From a checkpoint of a small mixture-of-experts model trained on Wikipedia: 64 SwiGLU neurons an expert, 457M tokens.
Below are experts of layer 5 (counted from 0) of a mixture-of-experts language model. Rows are named router (the router's row for the expert), gate (a neuron's input weights, with its number), up (a neuron's input weights, with its number) and show model dimensions 0-127. Each number is 128 + 24 x the weight over its row's rms, rounded and kept within 0 to 255.
After each expert's rows: a language model's description of what the expert responds to. This comes from a sample of Wikipedia text that the model never trained on.

# expert 14
router [108 126 119 118 132 100 125 106 122 112 149 115 135 129 127 145 155 126  87 138 104  96 144 161 109 170 139 128 117 172 125 151 139 126 158 112 160 111 180 127 129  94 144 128 128 113 172  81 136  92 111 120 129 136 134 113 159 122 147 136 112 146 123 150 105 136 109 137 158 163 118 133 133 124 111 123 135 128 161 150 141 123 118 127 103 146 164 123 138 140 107 163 119 162 182 150  76 124 142 160 109 138 131  98 112 192  92  93 111 113 158 186 113 171 127 128 133 103 166 133 121 130 103 196 166 107  96  95]
gate0 [100 135 127 141 112 171 115 125 139 139 149 152 136 150 126 112 128 126 100 166 149  86 122 119  86 140  97 122 146 149 122 156 164 154  98 150 171 160 146 140 119 169 155 125 105 171 150 119 142 118 133 118 132  84 191 109 132 158 124 105 153 121 113 126  97 151 128 124 116 140 122 125 127 106  68 131 118  66 157 143 145 135  90 105 173 129 136  90 185 107 136 130 138 153 136 107  82 145  87 119 132 119  94 117 128 118 135 160 151 139 153 165 119 136 167  99 122  96 157 133 120  99 151 132 116 134 141 157]
up0 [124 103 104 135 137 149  71 113 165 134 164 129 128 106 130 109 140 121 104 144 174 122 161 116 119 137 170 131 130 132 170  88 104 159  98 103 117 152 115 117 107 136 113 113  93 137 143 160 111 155 126 136 132  83 127 155 156 114 139 113 148  97 105 122 120 130 146 110 123  60 144 130  80 117 112 174  91 123 127 138 134 120  98 101 112 114 158 108 170 130 150 132 127 117 117 122 134 119  67 112 175 109 106 126  81 138 135 168 113 144 108  89 138 118 168 140 174  93 164 118 142 146 141 128 147 114 103 112]
gate1 [148 146 147 140 167  85 119 107 163 134 131 125 143 117 111  97 170 126 104  98 103 106 139  95 145 141 101 117 115 132 162 139 163 144 152 165 117 130 152 108  84 125 152 151 123  98 120 101  98 132  97  93 158 112 143 132 100 139 119 113 138 110 104 115 141  92 153  95 115 142 149 162  98 132 143 123 178 147 150 116 114  82 144 153  99 131 108 153 111  86 110 133  97 121 112  84 154 112 139 126 143 107 138 183 139 130 110 144 100 163 129 131 108 139 128 151 158 107  49  99 153 121 149 158  98 143 135 112]
up1 [151 152  89 171 139 114 106 113 130 122 139 118 124 121 128 117 121 143 116 119 145 107 144 105 152  72 161 120 129  81 102 179 158 143 118 114 102 152 143 143 149 181 119 112 115  99 146 119 144 169 138 158 140 100 153 123 123  96 128 113 136  55 111 154  76 115 145 132 122 104 121 143 103  78 130 122 163 146 125 174 106 142 131 128 156 164 110 166 117 121 136 171 116 142 144 133 130 166 108 135 133 122  71 130 136 142 129 149 154 120  88  99 166 127 124 167 114 115 108  96 128 127 120 169 117  93 127 128]
gate2 [157 154 163 178 121 134 147 127 126  97 143 140  99 160 181 115 138 140 145 130 127 121 146 107 146 101 123 123 103 141 114 101 140 118 119 121 142 134 141 158 118 140  94 136 116 132 105 151 126 105  91 142 159 154 146 148 142 125 132  98 127 138  98 108 108  82 100 128 137 145 131 105 114 139 109 107 128 120 183 124  92  83  97 153 116 157 149 157 110 110 128 132 103 137 124 157 130  95 127 110 104 124 156 177 138 143 110 186 154 144 154 151 108 163 144 143 127  60 144  84 139 120  86 179 171 115 118 167]
up2 [112 100 129 103 134 127 135 143 137 100 119 128 128 188  77 157 110  89 128 126 157 120 119 123 119 144 115 157  95  76 129 108  61 118 115  93 139 105 209  91 156 132 137 147  96 122 108 126 152 143 144 129 104 112 103 154 139 122 135 119 116 144 145 118 124 150 106 110 147 151 123 151 127  90 141 160 188 143 140 120 119 112 153 111 134 143 143 116 138 164 116 133  96 146 144 127 118 132 154 132 131 107 106 121 132 112 164 143 131  86 130 122 151  87 117 170 122 145  79 117 179 135 149 126 167  85 111 145]
gate3 [155 141 112 108 139 113 116 116 131 128 160 119 112 108 117 139  87 128 131 119 110 152 132 112 130 157  90 123  60 123 130 131 100 134 164  86  97 105  95 113 124 131 181 105 149 161 112  88 139 111 124 106 112 114 154 145 103 131 191 143 102 133 128 124 107 155 137  75 113 134 158 105  89  75 141 151 151 125 126 117 171  99 161 106 113 110 136 129 104 121 118 131 134 138 161  75  97 114 139 155 134 121 107 113 130 121 131 100 143 116 123 104  94 163 108 107 156 124 119  86  93 118 118 181 117 112 131 175]
up3 [156 133 153 121 140 129 145 112 138 126 167 128 159 125 111 158 149 147  58 125 106 133 140 122 128 124 133 148 124 133 152 153 117 134 129 121 130 157 125  54 110 154 112 112 122 181 121 148 133 140 139 107 115 150 164 126 131 181 113 136 126 113 126 122 107 122 183 152 121 128 141 139  63  96 177 140 169 119 127  76 142 139 114 139 129 103 119 153 156 133 155 160 170 120 154 145 126 128 147 144  81 122 125 194 106 135 118 158 107  88 134 150 143 163 156 119 158 139 108 145 101 123 134 163 129 156 128 140]
Definite article the. The word the and phrases like of the, in the, to the, often opening sentences such as The team finished second.

# expert 2
router [125 185 117 130 133 104 142  96 123 131 152 151 128 133 130 114 163 117 101 146 180 150 105 137 155 123 163 136 131 151 118 146 180 151  87 137 122  58 119 118 109 114 116 133 117 129 132  96 105 102 100 128 152 120 157 100 136 123 117 135 150 120 109 122  99 131 128 121 146 141 104  97 104  87 127 143  99 123 127 164 120 103 162 115  95 146 192 105 127 141  93 145 123 153 110 163 162 140 102 188 137 126 106 103 162 149 117 116 143 133 149 168 130 108 168 156 121 143 149 154 138  84 105 145  89 133  94 116]
gate0 [158 139 125 118  78 152 112 129 127 135 148 148 122 121 126 113 129 164 103 156 157  83 140  95  87 142 110 121 117 154 102 135 139 142 104 132 193 149 139 181 125 177 142 150 122 166 167 155  96 118 109 120 143 140 189 130 133 147 109  59 140  98 110 139 109 119 142 122 120 135 145 132 156 105  85 129 104 108 152 140 120 119 108 121 165 145 125  86 169 111 144 171 153 155 118 144 134 124  85 120 112 148 118 101 126 139 127 129 142 120 155 167  89 119 149 152 156 103 148 142 152 106 127 147 135 157 132 159]
up0 [104 121  95 149 127 154  87 132 132 129 137 129 168 117 116  99 155 140  85 151 157 132  99 131 125 103 160 164 129 108 168 116 109 140  87 141 123 134 151 106 125 142 121 101  83 106 111 114 114 121 117 102 134 149  97 192 200 115 133 133 142 136 125 113 116 146 151 149 141  67 150 118 144 146 135 158 110 108 106 147 132 144 129 140 107 136 154 118 139 133 120 134 126 124 128 135  99 111 124  98 164 159 139  87  82 116 167 182 129 140  85  83 144 127 170 138 121  90 145 110 125 114 153 100 169 120 103 150]
gate1 [158 135 113  88 152 109 142 136 150 115 145 123 156 150 153 100 141  98 132 140 100 145 137  76 131 140  93 119 127 118 176 129 162 108 158 137 119 131 110 139 110 129 154 155 122  97 142 141 123 126 100 126 184 138 129 107  89 148 107 154 142 131 122 140 134  86 172  90 121 106 114 210 130 149 137 135 159 147 157 123  93 135 107 157  92 134 140 130 101 120  70 132  96 136 153  62 152 116 127 141 138 122 163 158 139 103 118 176 135 127  96 138 122 119 113 122 136 111  88 165 150 106 151 148 124 112 127 144]
up1 [148 130 115 123 134 133 137  96 115 140  99 128 116 153 107  95  89 143 154 114 158 117 115 129 190 120 162 130 126 111 128  98 178 152 165 119 119 140 146 143  88 166 117 139 118 124 155 123 125 175 178 127 164 114 141 173 131 121 103 118 163 134 131 153  78  87 114 133 114 120 122  92 157 110 107 112  91 118 148 202 124  96 131 137 159 155 144 129  86 105 132 168 100 100 115 120 125 162 111 148 162 151  94 108 129 133 135  95 143 125  92 104 178 120 122 161 128 137 142 130 135  96 125 119 131 115 128 141]
gate2 [154 180 143 186 132 149 154 154 128 108 123 155 120 141 175 121 142 130 151 155 125  96 153 139 130  88 150 129  81 108 111 106 171 129  97 135 158 106 139 145 147 158  93 115  80 132 119 117 134 141 109 129 175 123 183 135 133 128  92 116 157 131 116 119 159  81  84 122 139 127 130 133 109 145 132 130 138 127 153 109 110 101  95 108 111 135 152 115 126 139  95 131 135 158  82 145 150 134 114  99 120 103 143 174 147 145  98 176 134 139 142 145 132 133 136 111  96  75 100  90 132 140 100 145 155 108 146 156]
up2 [157 119 123  99 146 142 107 132 132 113 116 158 141 173  80 139 105 106 133  90 132 143 111 117 162 115 137 143 124  82 140 118 136 150 106 113 156 114 213 106 129 145 138 133 103 142 159 149 127 158 116 160 119  87 113 149 134 122 147 134 121 116 142 139 119 136  83  97 155 174 138 174 139 106 131 145 176 125 121 109 125 112 153 118 127 157 168 126 117 128 139  92 101 127 128 103  96 114 175 151 118 132 124 141  90  72 116 170 105 112 132 122 135  90 114 157 125 159 149 121 196 118 133 105 132 104 130 145]
gate3 [142 154 107 111 164  95 126 127 115 130 129 119 118 104 146 120 111 186 139 140 109 171 152 130 106 182 105 122  99 125 155 120  94 139 169  93 138 101 108 128 107 121 185 111 126 117 141  98 146  98 118 105 163 137 152 145 108 124 162 134  95 147 125 134 124 178  90 105 125 107 142 114  76  87 182 139 141 125 127 115 138 116 131 116 126 112 137 119 123  97 144 125 101 149 176 102  82 127 144 132 135 137  99 118 141 123 110  93 124 135  99 147 120 161  86 125 142 147 152 103  69  98 119 179 126 135 154 142]
up3 [160 153 139 163 145  86 191  79 146 131 116 102 123 109 126 136 124 120 100 128  80 122 118 135  98 153 126 136 145 159 142 154 128 124 143 118 133 141 167  76 133 141  95 103 105 151 132 133 104 141 150 107 119 146 154 119  99 161 113 117 118 105 179 137  95 121 134 152 150 129 141 124  69  94 182 141 151 133 138  59 141 131 125 108 133  93 117 131 134 117 164 165 142 135 123 111 120 108 122 168  87 113 120 141  66 105 111 127 127  84 128 138 139 169 109 134 156 146 162 126 113 133 131 149 123 129 115 134]
Parentheses, decimals, prepositions. Opening parentheses and decimal points after digits in records and tables, plus prepositions like in, on, e.g. 20–8 (12–2, 38.14%.

# expert 8
router [152 121 130 135 172  93  82 134  90 109 169  96 103  92 142 114 154 130 134 161 173 156 167  97 150 144 141 167 147 173 108 100 120 163 122 142 105 140 174 112 146 119 115 102  93 133 116 138 141  89 106 143 110 107 153 138 122 147 124 124 128 107 123 150 141 136  96 101 158 146 135 151 121  89 124 107 156 107 145 157 152 115 136 125 161 166 126 153 162 104  91 103 155 142 105 115 144 149 109 133 137 139 101 132 123 156 101 128  93 116 124 143 102 147 133 140 155 162 147 153 161 102  80 173 109  92 105 130]
gate0 [135 119 127 166 112 161 132 139 120 116 136 169  66 163 129  92 115 128  96 149 152 100 108 125  80 153 120 131 111 147 118 148 147 141 106 134 195 163 167 156 153 162 168 117 108 172 134 132 113  98  83 120 130 130 178 123 139 160 130 103 129 117 114 131  90 132 115 138  99 145 117 131 103 115 103 137 140 100 139 104 167 126  97  96 173 137 121 117 154 136 168 139 150 161  94 133 119 136  82 143 147 141 109 131 121 136 141 136 139 150 138 194 114 135 144 140 138  92 150 123 148 137 143 131 122 138 171 157]
up0 [121 115 107 166 143 133  76 138 139 138 132 131 126 128 139 104 155 153 134 146 142 103 107 140 143 125 141 108 150 109 125  98 113 148 122 106 115 136 127 112 124 143 136  95 101 119 123 141 127 124 130 103 141 129 114 164 192 134 131 136 130 121  88 106 131 136 136 138 135  59 153 114  86 110 116 156 104 127 121 147 138 174  81 133 112 131 145 127 117 119 125 107 154 134 129 123  70 119 109 101 194 151 114  94 101 103 160 172  99 111  99  87 130 154 164 152 163  83 119 120 128  76 161 136 159 146 131 185]
gate1 [169 155  89 137 145 101 105 132 177 112 135 125 167 110 139 119 130 103 129 109 122 128 144  90 142 126 119 109 152 149 147 137 166 136 154 140 110  94 122 146 117 122 158 179 129  96 126 129 102 147 126 110 160 103 123 110 118 142  97 133 123 117 135 116 140 102 189  95 140 135 108 198 122 154 133 115 160 158 153 152  89 106 142 155 114 143 116 143 117  95  67 112 140 124 115 111 163 116 103 119 129  92 119 161 141 125 100 158 108 129  89 120 119 126 117 126 177 119  58 114 137 130 133 134 115 182 112 146]
up1 [145 126  96 132 135  98 132  79  95 115 126 128 118 138 130 130 107 153 156 128 113 126 122 110 169  96 135 133 109 138  90 131 149 154 180 147 133 115 119 130 122 139 142 146 123  86 117 118 130 193 164 113 144 107 147 130 123 138  86 138 142  72 109 151  57 115 127 124 120 105 141 109  93 102  95 152 129 124 162 149 143 112 155 156 140 187 101 134  95 128 126 153  98 111 129 128 111 159 112 127 154 136 100 107 125 131 111 127 103 143 108  97 188 127 107 135 125 116 150 147 170 126 171 134  72 154 124 102]
gate2 [133 164 190 147 143 114 117 130 116 128 112 105 134 125 133 106 127 178 168 118 150 130 134 109 135 103 132 166  94 123 136 108 154 139  82  88 153 114 120 134 140 141  90  98  89 129 116 160 138 147 122 126 155 129 164 142 133 119  93 115 155 108 117 110 136 101  71 120 145 163 138 133 109 147 137 108 145  92 153  81 113  87  83 114 128 139 161 130 158 113 105 124 122 161 106 161 134 121 118  81 129 127 130 147 136 182 104 166 126 101 143 163 101 152 115 125 159 106 136  91 106 156 111 141 176  98 121 147]
up2 [137 129 149 114 160 109 132 153 168  90 123 160 109 189 109 134 114 101 107 106 152 150 127 132 164  91 119 128 131 106 158 124 109 133 116  73 155  95 181  97 175 163 153 146 140  97 108 153 107 116 134 131 135  93 105 151 118 119 141 127 125 139 142 128 115 131 104 103 179 145 113 134 135  91 128 151 173 122 117 104 126  95 139 109 150 108 144 158 116 157  90 111 103 150 143 122 133  92 176 115 113 127 126 110 127  80 170 130  91  83 111 139 166 112 116 169 124 137 127 139 147 115 154 116 149  96 129 112]
gate3 [146 122 113 107 122 150  90 158 126 129 128 126 114 103 111 125  95 149 136 107  95 165 136 123 150 154 109 123  93 120 156 138 107 137 173  89 118  97 108 113 138 111 200  93 123 146 133  86 147 102  87  91 118 107 155 154 116 142 173 156 112 122 145 134 101 160 149  81  90 119 123 135  86  84 141 132 139 129 136 121 135  91 132  92 129  98 158  95  83 119 124 138 147 157 173 107 108 126 159 118 144 119 106 108 122 115 116 127 112 143 154 104 119 132 116 125 144 143 131  80  75 119 111 158 149 124 113  88]
up3 [171 135 144 144 159 100 169 105 121 146  89 126 148 135 109 147 157 114  60 136 119 123 134 127 132 109 146 146 113 114 158 148 109 127 154 126 117 151 147  86 137 144 103  98 106 199 154 137 101 135 160  97 130 139 173 137 109 165  81 138 120 139 152 125 123 118 184 173 148 156 144 107  73 113 172 130 146 132 155  77 159 132 143 130 151 118 121 146 157 114 137 152 141 111 126 130 133 118 108 128  84 115 151 187 109 139 107 155 111 102 113 152 157 148 130 128 128 128 126 116  99 135 118 136 154 128 113 137]
Paragraph breaks, list starts. Blank-line breaks after sentences and before new paragraphs or headings, and list or table starts like - Born:, Personal details, | .

# expert 10
router [193 136 112 126 141 106 119 129  70  91 142 153 117 109  91 133 168 127 164 146 133 183 133 125 114 136 169 133 129 142 125 109 116 106 171 137 167 128 117  97 131 127 158 121 107 124 121 105 152  65 125 123 131 153 125  98 131 155 165  97 115 133 140 116 110 123 112 112 151 109 149 102 121 129 135 138 139 142 139 127 127 150 134  97 109 145 157  86 120 130 113 138 192  90 143 158 106 153 146 164  85 127 142 110 127 140 107  93 144 171 125 152 110  94 123  69 114 141 152 122 115 110 119 180 117 134 145  98]
gate0 [127 125 140 127  90 128 113 125 119 132 167 165 110 146 131 130 109 112 117 149 137 133 134  82  69 116  76 137 100 150 140  94 147 127 114 137 171 158 127 149 150 167 168 141 128 155 137 112 115 118 129  98 126 132 148 138 167 159 126  67 178 130 155 128 124 178 114  95  98 131 139 175 133 105 109 122 104  63 147 120 166 127  92 113 165 149 143  96 149 155 158 129 152 143 134 117  86 123 102 115 150 137 118  88 107 133 117 139 159 114 144 140 139 144 153 157 161 147 160 122 133 136 144 168 122 121 147 118]
up0 [ 92 105 104 143 163 135  67 151 164 129 166 131 147  84 135  86 143 123 104 147 178 113 151 130 131 113 150 149 124 120 152 103 104 157 115 133 135 112 104 125 119 149  92  96 134 109 108 122 136 133 109 121 152 117 119 164 172 106 141  91 122 126 108 120 153 139 121 121 112  92 139 137 142  96 114 144  88 118 136 134 154 124  64 134 109  99 150 140 117 132 156 125 154 109 128 116 115 117 105 104 179 161 107 109 112 112 135 165 120 143  97  88 152 121 142 154 152  77 174 142 144 112 145  98 148  94 124 179]
gate1 [155 148 106 115 146 121 114 130 149  75 127 108 172 142 154  87 131 118 113 106 118 125 120 119 132 145  84  99 113 140 169 113 157 122 135 149 116 125 112 108  85 125 167 135 122 128 162 114 139 151 105  98 160 129  93 115 133 131 139 163 131  95  95 142 155 104 162  99 107 169 141 213 120 164 102 115 136 159 127 132  94 126 117 153  87 141 105 144 119  75  87 126 112 136 141  91 162  99 137 146 110  85 132 167 137 130 116 129 131 152 124 120 117 113 123 132 148 121  94 129 150 109 164 172 116 146 123 162]
up1 [126  94 144 133 160 120 127  89 132 133 102 128 144 132 114 163 136 119 153 119 113  95 124  91 171 109 121 122 105 111 156 116 201 175 188 118 106 122 149 110 133 162 135 135 114 103 140 135 140 142 151 144 143 120 133 133 168  98 123 103 156  84 131 156  64 114 156 121 125 128 118 119 143  94 132 106 134 118 158 156 127 112 125 128 130 184 117 149  95 128 128 155  83 123 120 131 149 154 131  94 142 152  90 118 128 125 120 153 102 128  97  77 177 100 143 158 101 123 139 125 118 142 155 118 177 113  98 104]
gate2 [154 153 159 141 142 121 104 168 139 110 108 134 111 146 142  97 124 130 151 126 135 102 120 108 132 137 127 149 102 138 125 131 133 102  85 124 194 144 128 171 141 143 121 143 112 149 119 148 125 120  98 124 154 167 146 143 156 133 121 122 179  86  97 109 125  86  83 112  95 140 130  99 123 125 127 106 105 120 189 106 114  80  82 127 126 174 149 117 145 113 137 145 116 149 108 119 137 133 116  95 107 108 141 149 154 157  83 155 148 173 103 165 142 162 141 123 117  62 134 105 102 107 113 153 157 140 137 145]
up2 [108 158 124 109 129 135 135 158 127  96 103 139 136 163 112 116  70  96 127 109 153 146 131 109 150 104 109 149 139  97 133 101 112 145 117 119 172  96 178 104 130 137 131 162 142 139  97 156 138 124  82 143 104  88 103 162 146 126 177 119 127 116 158 115 115 171 108  64 178 144 141 128 157 129 122 121 147 118 101 101 112 105 127  83 128 135 130 144 156 165 139 117  76 140 132  93 123 114 156 125 109 134 108 124 106  70 157 131 144  93 123 144 148 104 113 146 133 146 118 115 180 100 138 119 126  94 121 135]
gate3 [160 134 114 111 149 110 110 142 144 116 138  95 108 105 124 135 116 154 133 137 114 175 146  99 155 162 118 127  77 101 142  94 123 121 131 121 125  95  99 119 129 109 201 103 124 152 139 109 130  79 113  96 142 109 189 125 100 103 173 138 110 123 139 134 127 160  99  82 107 137 144  99  96 103 172 148 179 154 136  98 133 124 148 105 117  88 170 108 103 107 110 135 132 132 174 139  86 127 156 123 121 138  85 120 121 114 128 130 110 159 126 142 105 140  93 130 151 134 128  94  87 121  96 153 134 122 136 125]
up3 [142 157 131 145 144 101 149  83 131 129 115 100 113 159 120 105 137 157 105 158 122 125 145 134 135 106 100 164 118 134 136 160 123 112 115 117 109 141 156  83 107 145 118  94  80 172 137 116 118 131 174  94  99 113 154 130 136 138 109 139 120 111 156 135  79 132 158 164 145 117 109 117  74 101 175 104 136 131 156  58 125 140 143 128 149 112 117 125 142 141 167 140 147 117 141 125 103 138 111 103  77 142  88 169 101 108 119 142 137  95 130 165 120 179 139 130 142 166 110 152 108 123 136 123 154 163  98 145]
Verbs and auxiliaries. Auxiliaries and main verbs in narrative prose, such as was, were, to be, would, had, and verb endings like hired, baptized.

# expert 12
router [123 151 108 139 138 119 107 142  42 100 173 143 147 128 114  93 166  79 143 140 127 138 131 117 106 149 154 132 137 152  65 157 109 154 144 107 140  94 127 116 131 107 134 105 157 166 104 132 131 120 151 138 129 165 126 100 141 170 132 134 122 130 103 126 131  91 144 130 171 150 121 125 106 116 107 153 113 135 107 185 172  91 139 168 138 145 113 146 144 108 106 107 116 142 141 127 157 144 128 158 119 137 118 135 115 137  98 102 108 132 108 114 135 162 144 147 109 159 153 159 160  77  93 143 111  89 105 145]
gate0 [171 167 100 146 105 152 114 142 124 124 147 124 121 117  99  73 121 137 107 153 145 142 129 111  77 136 104 118  99 120 108 152 162  84 121 163 174 163 148 159 130 158 129 108 109 164 139 142 107 135 101 121  98 154 158 123 122 170 117  98 153 108 115 123  99 123 153  84 111 140 147 156 161 116 101 151  76 131 142 100 155 113 106 115 175 135 130 102 167 138 133 159 148 132 106 113  85 120  70 132 116 146 104 104 117 143 100 127 152 155 144 183 106 117 134 164 130 116 138 141 133 145 150 142 108 137 125 137]
up0 [120 103 102 116 134 140  77 131 124 128 122 107 152  88 141  87 122 166 103 167 181 154 132 136 158 137 151 114 164 115 149  75 101 135 100 124 116 151 112 119 125 143 123 132 121 122 147 156 123 154 111 126 169 116 114 180 166 135 147 117 155 145 104 126 141 159 156 150 135  64 140 120 118 127 147 143 115 128 112 152 131 127 105 132 157 116 138 143 140 144 126 141 153 141 132 131  88 116  97 103 176 141 110 111 106 116 153 180 127 142 109  51 158  99 175 153 139 112 153 123 130 117 162 135 166 141 137 158]
gate1 [163 129 105 130 175 117 114 111 161  99 131 105 127 104 136 112 136 126 105 112 114 134 153 110 130 113 116  92 145 137 164 151 177 130 161 166 121 108 156 122  81 127 151 169 133 110 129 140 142 165 111 136 174  94 131  78 126 146 149 156 154 107 115 143 121  99 163 114 146 115 128 199 115 173  99 108 139 147 164 144 132 131 126 171  95 137 155 127 123  89 111 128 144 120 147  66 161 105 138 144 118 134 151 141 138 105 109 125 123 151  88 143 102 137 106 152 182 138 111 153 147 108 138 131  93 138 107 127]
up1 [164 146 119 147 170 121 117 125 110 112 153 148 127 142 118 158 108 140 143 114 141 110  87 118 159  89 144 143 106  90  99 141 154 138 143 117 133 133 130 149 130 155 162 130 151  95 119 121 128 196 116 103 152 107 157 126 114 113 109 142 170 102 122 174  63 120 136 113 128 110 107 109 117 115 118 107 127 124 160 158 130 139 138 145 158 145 124 129  68 145 126 121  70 121 110 135 106 163 125  98 161 145 101 110 139 156 113 160 106 114 116 119 216 108 123 152 113  95 160 162 112 130 139 124 111 112 120 102]
gate2 [148 183 162 137 132 121 141 117 151  87 131 142 137 113 148 113 124 139 183 125 133  85  93 126 131 103 116 150 119 119 121  89 166 134 120 106 166  81 157 151 175 157 102 114 106 132 118 126 135 118 124 115 141 111 147 126 124 139 100 130 168 140  89 111 122  83  97 113 118 147 127 148 119  95 102  92 146  91 142 122 112 115  81 112  85 150 145 122 118 122  93 126 138 169 109 156 177  88 100 106 153 129 133 133 129 131 101 160 111 144 116 143 137 118 140 156 141  54 146 101  99 139 100 162 157 128 135 128]
up2 [158 102 123 106 150 119 133 127 136 119 125 153 144 177  73 134  92 103 127 104 154 138 130 146 150 122 138 127 128 108 153 101 111 143 121 113 122 124 181 113 129 150 143 132 103 100 119  95 146 129 123 104 112 123 104 145 155 124 126 111 125 129 136 117  95 131  93 106 186 159 150 155 175  91 140 141 191 134 151  95 111  84 120 101 140 169 175 133 152 156 105 142  92 171 116 112 107 101 158 117 133 121 122 118 125  71 171 149 136  82 117 112 156  99 128 144 109 140 134 119 168 129  97 110 165 110 136 131]
gate3 [143 146 114 122 131 126 112 130 133 142 153 107 108 107 124 134 107 174 139 140  94 159 138 138 159 163  85 104  62 127 129 123 131 139 127 117 147 119 116 136 132 114 197 103  98 157 154  87 112 135 100  84 130 137 145 155 113 136 138 126 103 116 120 111 105 164  98 116 118 124 137  82  84  90 134 131 131 124 149  91 117 101 142 135 120 129 150 133  95 131 143 121 138 162 152 104  83 139 119 124 149 123  95 150 121 117 122  78  77 136 146 116  98 138 135 125 175 108 135 138  58 124 137 192 112 107 144 110]
up3 [156 123 130 136 141  93 169  67 145 159 155 121 122 137 141 130 154 163 107 144 143 116 122 150 143 115 139 171 131 146 137 171 112  98 144 135 136 142 154  55 133 157 108 113 112 169 144 131  94 137 138 147 132 166 150 141 111 169 115 151 122 127 171 139 110 119 142 197 159 117 125 126  85  91 170 166 159 120 137  90 145 131 122 123 145 121 117 161 135 135 155 139 142 173 164 112 143 121 123 135 113 148 116 174  86 123 119 155 104  87 120 119 166 151 124 102 105 141 135 133 120 130 105 145 144 157 122 134]
Sentence ends, section headings. Sentence-final periods, line breaks after them, and == heading markers, as in ==Finals==, ==See also==, Vedas.

# expert 1
router [161 109 136 121 141 111 124 114 124  78 125 115 135 116 124 117 114 139 110 164 121 146 159 125 138 118 145 136 132 127  66 109 132 166 114 141 137 141 167 142 137 123 119  82  77 116 141  75 149  85 117 111 137 105 110 109 135 117 126 136 101 173 132 143 135 135 131 122 152 123  58 160 129 102 127 125 134 113 139 162 154 102 154 173  50 118 105 171 137  98  80 126 137 121 157  68 134 118 115 133 107 118 129 118 115  87 106 107 118 127 113 113 118 123 135 189 116 133 141 127 148 119 163 136 155 127 131 157]
gate0 [147 131  69 147  79 154 132 128 135 111 154 156 118 137 119 105 125 120 109 169 132 113 124 123  88 138  87 130 127 154  90 151 121 144  93 135 141 192 150 146 130 168 173 120  91 149 147 112 115 104 120 139 124  95 180 129 141 165 130 104 171 139 121 152  89 125 152 109 106 138 125 157 137 111  81 139 117  75 153 142 139 117 109  81 153 134 142  79 173 126 148 134 120 162 115 123 115 122  90 122 136 162 110 131 138 143 127 135 152 142 143 163 111 114 128 159 111  85 145 146 127 115 151 138 131 114 140 168]
up0 [129 102 114 130 158 134  66 138 139 107 134 110 155 105 178  97 144 128  99 151 167 112 139 113  78 125 140 147 142 121 149 102 119 152 110 110 119 104 113 113 133 114 105  88 108 134 167 134 143 131 132 114 145 114  92 202 180 107 135 131 130 119  88 124 137 140 174 142 133  72 140 126 104 124 133 151 105 138 155 148 120 155 101 133 114 107 144 111 111 138 120 142 134 133  91 109 103 117 106 119 185 150 101  98 118 128 128 154 138 139  74  97 121 148 142 137 146  88 152 120 133 107 139 104 165 110  72 143]
gate1 [153 145 138 130 175 102 118 102 133 125 127 112 146 102 138 112 134 126 117 137 118 126 147 101 119 134  88 106 112 120 159 115 145 132 149 191 128 115 119 116  70 128 164 137 118  82 160 131 111 126  82 126 168  94 111 128 114 127 126 146 122 129  86  94 147 105 137  95 122 137 112 184 116 172 123 118 144 156 157 143 110 135 105 153 103 131  96 134 129  89  85 108 141 127 149  69 155  95 114 120 143  85 151 167 130 134 105 143 118 150 100 137 111 144 135 133 143 122  57 142 148 122 159 137 141 165 105 159]
up1 [140 155 124 141 138 118 122  94 119 151 139 143 121 108 117 118 106 138 138 118 133  92  96  90 154  89 174 112 107 115 136 145 150 165 153 103 112 121 133 127 129 137 126 146 139  88 130 119 161 200 148 144 139  90 177 140 155 134 117 115 132 100 122 147  88  59 161 125 125 115 127 134 122 107 114 121 141 142 142 180 150 135 121 100 119 171 119 168  84 151 140 157  81 144 119 141 140 150 127 148 135 131 102 128 113 145 136 139 139 126  96 108 215 117 155 165 123  89 140 130 142  99 159 147 133 131 143 119]
gate2 [123 149 175 164 105 111 128 132 115 132 107 123 104 136 138 120 133 152 135 161 130 103 120 131 125 121 124 109  90  87 105 116 146 139  95 144 180 124 149 137 150 156 108 126  92 145 122 132 138 112 107 119 177 146 164 159 153 115 107 131 143 133 111 122 109  79  67 140 126 162 124 154  96 154 137  98 122 128 169 112 100 107  82 129 115 148 139 112 127 100 106 147 134 163 140 148 125 113 129 124 133  90 166 160 154 167 104 159 165 149 123 161 117 156 137 128 143  72 136  94 117 153 103 180 174 138 156 153]
up2 [122 120 111 104 178 124  79 136 143  90 117 152  98 170 105 131 107  96 111 113 150 131 119 126 164 109 112 142 124  77 141 107 115 146  91 110 151 130 206  86 130 165 144 143 115 118 142 136 111 166 106 136 117 102  91 142 166 116 146 110  79 122 145 120 105 159 126 114 169 153 146 145 130 115 132 144 173 116 131 124 110  94 158  95 159 152 139 158 118 123 118 116 104 159 120 120 120  72 150 147 111 109 114 139 126 113 148 119 140 111 118 118 137  97  94 141 101 124 147 125 163 117 104 108 169  82 126 153]
gate3 [161 130 136 116 125 126 117 132 105 139 133 106 128 110 113 126 101 156 140 125  98 150 139 115 129 155  70 133  81 103 147 150  95 131 146  90 133 100 124 124 112 130 175 108 135 114 120 105 132 116 126  95 130 108 160 142 120 106 169 150 103 136 148 153 129 168 115  59 108 112 157 121  91  96 142 132 160 120 144 123 137 116 142 140 109 118 129  98 125 105 113 114 151 138 178 132  70 126 133 127 126 127  72  93 135 112 118 116 107 130 140  78  97 148  74 135 177 135 132 145  62 135 129 182 110 106 135 129]
up3 [150 125 113 121 147 132 169 104 146 146  95 155 137 155 125 144 168 125  85 148 118 134 117 145 135 123 117 155 143 119 132 160 114 106 128 125 117 178 163  66 129 143 111  96  95 179 160 120 100 122 150 100 118 162 156 115 135 155  94 129 110 128 161 145  96 136 185 144 129  95 116 128 106 117 161 107 161 136 153 102 128 134 147 125 160 105 107 130 159 140 153 143 179 138 120 146 116 111 137 128  98 117 114 153 100  97 125 174  88  94 108 176 146 170 100 142 147 137 103 144 105 134 154 151 135 155  97 130]
Head nouns after articles. Common nouns right after the or a, often before of or was, in demographic and infobox prose, e.g. city, album, average, department.